From a checkpoint of a small mixture-of-experts model trained on Wikipedia.
Size: 10 layers, width 256, vocabulary 12552, 52.3M parameters.
Experts: 128 experts in each of 9 layers, 8 picks a token.
Training: a variant of Muon for the experts, 455M tokens, 7168 steps.
Below are experts of layer 4 (counted from 0) of a mixture-of-experts language model. Rows are named router (the router's row for the expert), gate (a neuron's input weights, with its number), up (a neuron's input weights, with its number) and show model dimensions 0-255. Each number is 128 + 32 x the weight over its row's rms, rounded and kept within 0 to 255. Numbers have three digits each.
Before each expert's rows: "comes after" lists some tokens at least twice as common just before its tokens as in all text. This comes from a sample of Wikipedia text that the model never trained on. Tokens count by the router's weight.

# expert 111
comes after: ".", " D", " d", " L", " G", " g"
router:071138118118200132105190136132154172113114126161091148129147154158117059145143152103176130085119166129143143114126120178117123116097118100130132156141087072123165167070072102104130168174096123107143169089150120115155158130166180140169136088121191125150119187155135122190089064146152084120089105101134178128103126084123090100104151137096111139189080142152129079162145116196125146112158158106161116179050151100169143080139138136121119100129116125139047119128128145121143073204150138108138074163170138125161109060120084067141122141091171123112132086150122100146093097108140155121097160134102084189119129143122076128137106100136067119119191113137127172103149209145135136124093098073040180094090168110130134074140114168116161141122083122115183151153185121093152157160086146
gate0:083187144130114111148082145108127194134128126139149133159110094121079134096120154123118164215180108143128114164132079121117060132101090150148131104156067196127106112157140127117095120147119099090085077132099115171102107143139142135192158147163086099075095156187115089087148151173134095119154107143147096075086105192170151149120118097124172134098095164113133127175150104157152202115195117105169112147118151077120096096221079189169101139093172074132136117094093156136100078085094116105119123133128121068123155144123136169151115090101137101140125141152146147146126089141167144120195136095197110123105138122126158118089146155088077128143156041147073115090087124191153143098132160075071127165179125114130141139158148164082133097142119126145104102154164141106143071139080204
up0:092122135131048070101143070142074148108178117105114139130112105134119126119121127174136142175120137113102123097126119154129123156126147092105189153092087168170109118099090127108145077171113173093094101124143059093124103185089173127182209121149158075123132119178126101120161116119072061148173107137142111092066141133168146084079129111118108085128127163073131111127205126054085148099135139118148116107159105144117116143139140161115132189065152061104135128141173182076167156130117146132080108126165150159138159124158135138199088124123136171147078131167150192124136136125191096130144122141152132170160072085188093077115094113153120157127131108120087093099123148096159100134154098106033118128162095084135119130133151138148170104133136150120105232160145097102117064139137182
gate1:134130138132179109126154188106190140168108172170125166155152131144091148175115062118107144077178133096103137128093093153186110102049104099117104135089094165117171136121091180104142088147146114117102140165128157165091178078147191135109108119122116115164092124150126104128104102099116161130107123147135147207097136164118095144101087087148077094118129130114122139109111166153116163125153137114110079085089123155134094140150141120137155187197127121120062162180118078161127120098208155158082127132144107211129141188152153162137110147103093132133171174102153105108127124134155126143156183097131108093119108058138168205149082093198135171128178136151135187132161131138117139122126115100128187081135186114045151124204132110154119096178159219115099121100103120142145074111161131
up1:112161168080082144135065137114093104132135130102142093141130068164126073152182148154176129176115140135147082140163132172125095107057135099113125120157117137174111130091102129051083191115087166190135117103143113160149111164152131087149144160076113127137129146084093118128140129122050148148091112121133108153153146133141110205088141133132122126133166090156184096156153113102114126115097078136175146123111095134155158120103116111091110087064080133125177043047163134122138120121074104125136114119131112083062044120128154122089137076121129133151182083168107168155086106095140114073094137095151157097085134138101153109162078115155135085150066165116111037091106082125136074064124136122110106167127095133192114139052148142136111123097110096125170147133082161172068107121127113
gate2:126111127125084161161087135123127109137084162113144127150117131103087126140134078162143120114108150125097180110099108126171141073127136102173147086151152063149139202134133152188143174146159117118180172083096142148140149159093037107128115076152142175119094163101107042116102075184107137155069084112127129157111094062150104164125122143102153116106137144133121147112098162149168120173120180056183175155120117137128115115088148113088094078181205133109094126170139110144130186139073127109156097141171155112145125136114083065075101097139117179152108128143135143165116163071061116121128152102113113158162108129114136149134127094090114108133110092146139155116148136120121134097100137176188128104074136134074187153079137147064043138170141154172197154105130122104124189181051128
up2:164120147067135153141138177110117139147168107181139175119178064108184047172075157050058113164113155155170074107157153096139112136115125183161127095165096125155135114195159135115148115155168125148135100102138164123126132089157144083129161118192118111121091086162145140085133136145130120131142106175128149158097139106144115104110172083115164066103106147079144139153152142149108131076102115146095142082135140090156088100119116065144105144134108134150131154132137162182172154097157139202144180182140189136059129102058160152138158127087122068156095152100077110095159118085092079083106162103093194089113197122067104146117096104112064112144112161124112139157102111110102163153052123119173098091130112133140130140130107179120082157128151167145179069122159099126158172142121101
gate3:122172125174154111135143113116184132171122118113091116093148121078195152111109124078115139160098154093174050134143153122079139131105147089051127179091136122113160102152177109151108143110118106101152110168131098077130133023126135108156094160103070134169123165140109148138136096163141111102146106120123123163069146136117165107168156137153129186134108145165153194119107136164084101158196095164128115135091121066114180140076113122151055172073118164146174090157091152086161158112073159117156158066172167144080191142180111127135099123081094141144098136087138132097105162121113144149094112103136166097086118177161129141144072185092097106149140138129156097139165225117134147129125185079114108188129200159126107075126129127157130155102136072167120109127111111170087141160092097
up3:147096145111106121128094170089146106103138113178079129134169098113173111072104099054104060126045169204115072072156184142147133146100076131128168159125130155086120171107075193101092108168103129086118191096169138149141129076086139169134165165136118104139132127180192158115145119154113082143158144067113112125102138135137092173110119108089189112182123155115095138118090177132091166138130135119105102187066165079132127115102138134173159150161128117100114181090100100132104128125127105090135106113161113129081128078152153179102095112118129140136098199086107134115131082082145103179075153055110158154095127168118168164135106114150113147123091127122152106132099151091128152168100105124116169127135108142158118125138130079108140170042139090191117139107172042057134110106121159
gate4:134134137103135173054139168190085082139141158167119099087083153099148143088140160151131091074140108145113185152064126105160120143185111095084124169101093067116122127139140049155085123155153081172167130155159094138131096155134089120057113100147136119123121112133093166126161078155091099189148127107162066111129130063185161138101084157138131133134134096112143213159114113169149111150176139083130159102098109081082110129127119127085110096212155052119106089128126148102185102099117197141145101133162098106124136144091105107113105172083129116063167160124141195074159107129127124102168080100121104059168167111084073099149122124084100131109133111124140144150138087147100166175091131144119110180125160147137081062113177132149194139109098182128121138121158097126128146129102161
up4:144126102109160160162086216141147177112101095152119126100129126096136117131128147114175100059117141144154104111105089139164138094081159124140130168094103127167110135133137132102069126180178123154139099175175127126128115147097058103060127107195164141128088123090085135098123069123142085146158153132121133119155072131214203155065074050106092155104132092132047085163083175125126155103111135091167174164119108161120092149149167135140190116111129103104140109115117129129154131147124132129171100105153089073118119182108112168072096085099119186122158153130079158114151099133112108117181118065117118128130130101120210096145114076130083106148147127164089110108161091148138102140194085185090114154126133122131156122140158167155137107144118146139100119128160133057061064143110203
gate5:114085151111163072085152138132155099094135143098148122151128140141130068160130168094131080184126151113053179160102145103138144120140121100097154135157085061164155110195104174114149133107107134115102184062107162124157134135150202078131143153140150090175112167139114142120130128125154147140111172161145104194156146118060113108116148127140101100126139140135140199147175068091126102128178110082076128123065132118110130132149139174069106143152082096106113168127139151055207130112171123185138115169116133134148122113093084118145128121102137188121134145074133146156122082101169148137137156120112127124136120143147068134117102139161122093102081108117191117090118152122141149123109097064095176106131055048179098107139098118079114090129107219065071110163142188106170076114117188
up5:106148184133129125133085100179122074185161168144123112092136080134115159165116130171184157131179088131179082091147082117166097109093133164072126171052163163155199133133148155072085096132100147171070129084121104153128085108116124127130111142168138132112240074112179127112126133079141120109118150134183143156125113096193141118142203149109108101131165082086129080140148160174123155166096175148146116043122117126099205122074137138122169139099136108138118140124136173186149118118129103086157160201119073159154112133112140146173100145107174074122160123142145149092144183109096127128093078149093082163119128122168152155109148113155145155152179179147082135134080113095154099126146154150073103086106112150116163135125115124138139184114156107198146156174106116166142104134166087
gate6:175046137167097048144089110136077156087125130109097055149130133106118057115122200131162094152125125100143136104113135128141092176062137135179102116164177134062135160135174148116090134168107114103146079165154084088125150128130126092059187161197123176121144048113174119071139173138152082134113176138121090105090164178122133087147155112123137146065101159129116086177139156114125186123146143114123158139137167134144164146163172182145088085142141123129158147135111128185127090121125105169077146180173100080078138101118115153143146116099094154157136114097084143176170129131125208137148166154076110124129140145114165129109161101045129112139141109081102139131101122125121070124108122117122120166182157166121151158167097100136073138160150136045192099094152119119129090145111130
up6:141082122159086048180083145121135130120107119115120054176155182129109046100109212126183096121129131084116160109117139151159111179059171119166105093156135181095133171131207172130099148173100132105160080146167092082125148158137127103108200141152136140137122075081174124059118180157149116115131138146131105128102151138153136092126144122140099130067096138104115119153146145137125142119110161176130170122153169118170176130155142146144102071147144120132157104129098145183125089114137164132080172142185134058133114105116110141161141104092113158191159146134067160150160111143108175127178158143124097132116147150118140163091159107072124107124149147059081123124074154083136122153129082107104112162181185151196125151141084113131068118127122151041152139103180116098164093182103159
gate7:088125127109166150171144103130110141104125103166176124079101126096092091096112132155098118147193100084164141131152159087117140153120124095107182086104174228116130098152097185094145112152090082111137088098124120121161139180181209160132184129154138134087063120108090137099105083114075097131110104140183127080110160125119115127082157135195130168121098120147127175185114078142138123186103194133111107155157088118131134119098127120148075144112122095162114103058116115166090162130052129161131126154141093143098121122161110097141198171055137076105172161122192108116154093148091137171104126151164115137175159126147116105099077146101097148128144109122127148135108083151177134123203099098059134150179104123102115153156086107118081047119112131145120121113182066092178164135107149
up7:138151148122069154134152172183197152076145118105130166128167114102158162177139083121159159126127109144128151112125191124134167120094096133174100131158121083124114167141107153134114061151111108164153081125111145071138170158157070126121154141103087079112087128149156159168202171144132130071127185150134139143096112138187134093157125053120163150115104145117134068126151137217132068133114061062115123105114102142104114159100156123138152099117160145134179137121071118115169113112206133160141165129119144097183144116118142109125130111093192165167062135039093141096131123095149151121178164102125127155110160159136109151211137123133138147095132120114115128106091106110046097177091120149148198134132108139071095147090086107112035171108082107154079122111159163137088134150140135
gate8:124190147185108086147116167094141120158145132154190146128078062073147129106147134077107177165113122107156072118150111078164135111104169105090166120158123121141134140134138134110114145142144134080113124082154166159151155102131162107102143093176125114095124106142164174122170154164162179138107183174150172123203089092152113140196131069158078078135119122163085110171141121141108217140153128106095111131140106161142185149120178155114179123113072131166119139188164103112146108159135154129125142161128126142218149149112153201170122123157188119129142129118115209110141093194133101102087125103120129157130103104083149188178117093149129172141137155170100106150075124102098149206047139135053141165130110162156140117139158171076102189113101116088119168167151123143168121141151110
up8:117074152107136147133178103121120113076168130092095072082167201131131146140077118133183137083086110133084185184147201179145125162091146092139185178140149153099109067097053144106170144104102122136097091143098159120158181128141146179118145121129151143154158117086134109122069103102089120169191128096091152144097111142097101123100107141088159084165149130078147091134107129139151051110136128132150110098170161131196138118160123096155109155118112125136089090114167146113119127129058139139110086135151168168049101143110099059169137117139126199144069128113196140140143120121069127119109145108152169111101114175148124199114138104126166153133127092158193080207127069146131097137139117115186156138164148121118108120128096140158165124142155152113140149138013153165145141111119145
gate9:140127118076172179229146114154120179094137143141121182106164190098176151172122098118150147147161179145215177148084125123083126146117146156139191149127155165144156100108089148168123104116110149152122138096154134149079084109113154131147120120066206125061129152180110150120179118174096124145080137164111101116124143153155178161161140190137140109098085110135152172129108105169112131112117124130143132156139147148122154145147130144147175079051099212128137169120114195215099124140163058113078177104100102086173105129166159117157118075112127164098127140121116140159163125162107136120112171154102133163150130118128120149149137089063133195099178099173138151142113166122062131167092116216111145145205150134115136138117154085098102146121136089118122112116122147119110131067154179
up9:149106131091132129229132110122108128145151096156132181158153119104141100168100148092115155154172132103200158118139099140087095158103169193192137164101160116127159145078131101142114119167106139163141126129189133117172131097170106064102104109068185099080105158104174140119191105146158142144087107143105061130109123114099147167150117161114080105144114152161117121143136147146135143150120140150088177172087106155122124161195125143087166073059101132169126114103081106218083115073120080124136178076118113061165135099127141120153126108101109177129119070146107147166106087121082132073137191118114154115113141096128086183152106094107123119180137118115122105132125193102081134090074163130053187168150150151136071159147184087138088161142134140127064116116142165102125139088098158
gate10:121147138103123058145118128102117163146135128155101194105143103179153111161169194137148105168059103108161145159116078170026123100124127100086059116175180174115126163178128116143139103138159081152045208141170097136111097166124111163125109148098138115110097152100194130116133189097133080137091173091178092102135124123137072071156141110128130150089119182139085134113145147079107167127169100200124062106191107169151079135129169202199089163093120098120165092093142111080178130147173108132118169127165131151115087169141172144133104117102125130126086112085123154103151158149114137129162162121108093142142104146112118158130174175128163185158164111111103099145125112155100123172102179146120167073132150108115120136083131151097182165107109129111155116107148136157097106064158131
up10:125164118106177054111137130095099173122152106142104199140131144150136086137138176144105171149036130126108125168127089194014126089137158111109049131171181113088088160181100169113141090152175122164064190153174104151115070171126087159148110118115165086123117122122173142130133161120140126144112127138153135148115109123137088068124150122156109110097146120179099124135135136082123139135155095171130095078182133170122108135129169164133079157136120073152155086092144115087183127117155089129169151133195118153099080166150177167177103114141176093149081113148140154121140171160146139107152158111076123145149093122100102119090165185152145122158155071115080115139103118141099119172091138124098157060074147112114121136120140138084166121137177132125200164080143142200110121093169075
gate11:120124152126136145168088156071111154098185135087113174070130127142108097128096120127127132141089063127091145174151099152074138161133133135142108102138138086152102165071143110107109090113107127105122142112182173163131140141105150145183106111158129085152113096100164109063078131082150084132119071051188078126122088117087157124183135123171143143066176101158149164136108224132108132102137128176144104179154131143178083139160093124109059170086173152113131091159124089137105123168179100109106105159186160137102210129158096052169069191142145120165109161114114133139118060168134131141114078138154070115130174171165135161115182151143127141131111130159117150127128134166148152130118109079134137125139112192208133135068123143189102091139165176165114130152163108088150093110111168
up11:082081142192141166139082134127116184103152171077092141073131132138092094142117107142098198103049135143091120154122100192045106151122123083136105102127145144202129119099122151104147094105088118199107149126173171109169128102119157154132126102170101135155104127097149096114116123105137082104125121107138112147099050104088161080154133129148100139106166123187161168176127169122106120128135121134113145183184116136157071117165104138092078174117175141046114107118190102131164094161177131105106142122202145105098133144144134075130051118166178139154107137082100142108121070136178071146128073112150131130113170178147134144127158110106111202106135145138124102154103106210105181135145145066120095135147087145175162127065115141170128135163139181164111133200107086133138118136140130
gate12:104067138125158142120171117082147104075135119095161168183125108142124102108116172148145161125092103175186083143098114178167060165091135158125052186049140160148158147164152138110128146139192151178105167128161139163120142096131080143126155205123178126100107102144093149088107139104160120175097138177122205104121085111164107129093115133091073112194110103095124108190161125141153113143154188148090186148091115140139107128166134207128142140113174176087132096136206124158122150129179120142160115103151157172138125117165078091178113079134167124117167175146148136111140138109150102053122082138139154149142091122154169072080162095127159163109118150106165110148087162077133156108092143134115159179129125092138133153095123177122134165123183111151144128057118154129171118114165068
up12:111109107132133102108119135141071174144062142136167108109154160062137129044094111137113161106103172062088137102116155170141113126197178125124120186154114127173143099143148092156167125083123107158164102173176095147078151059141136198157167112158200152129057141144153134143061172112144099132103171180078167146121110114150131091114084123089132149165160175136128078122108107124132120129109168100139119129171127186138116144121116130162117080100200190091101097122136158160155160084174185125130111086127120140123125102170125111132092053160220169138087100103134185152155158111143050097099161143140150119160120141088108124071095103106131112115111140158201087099097142184122182137126137149134177162101145120102170154160185148104141084143146099125161136152109129130110112140078096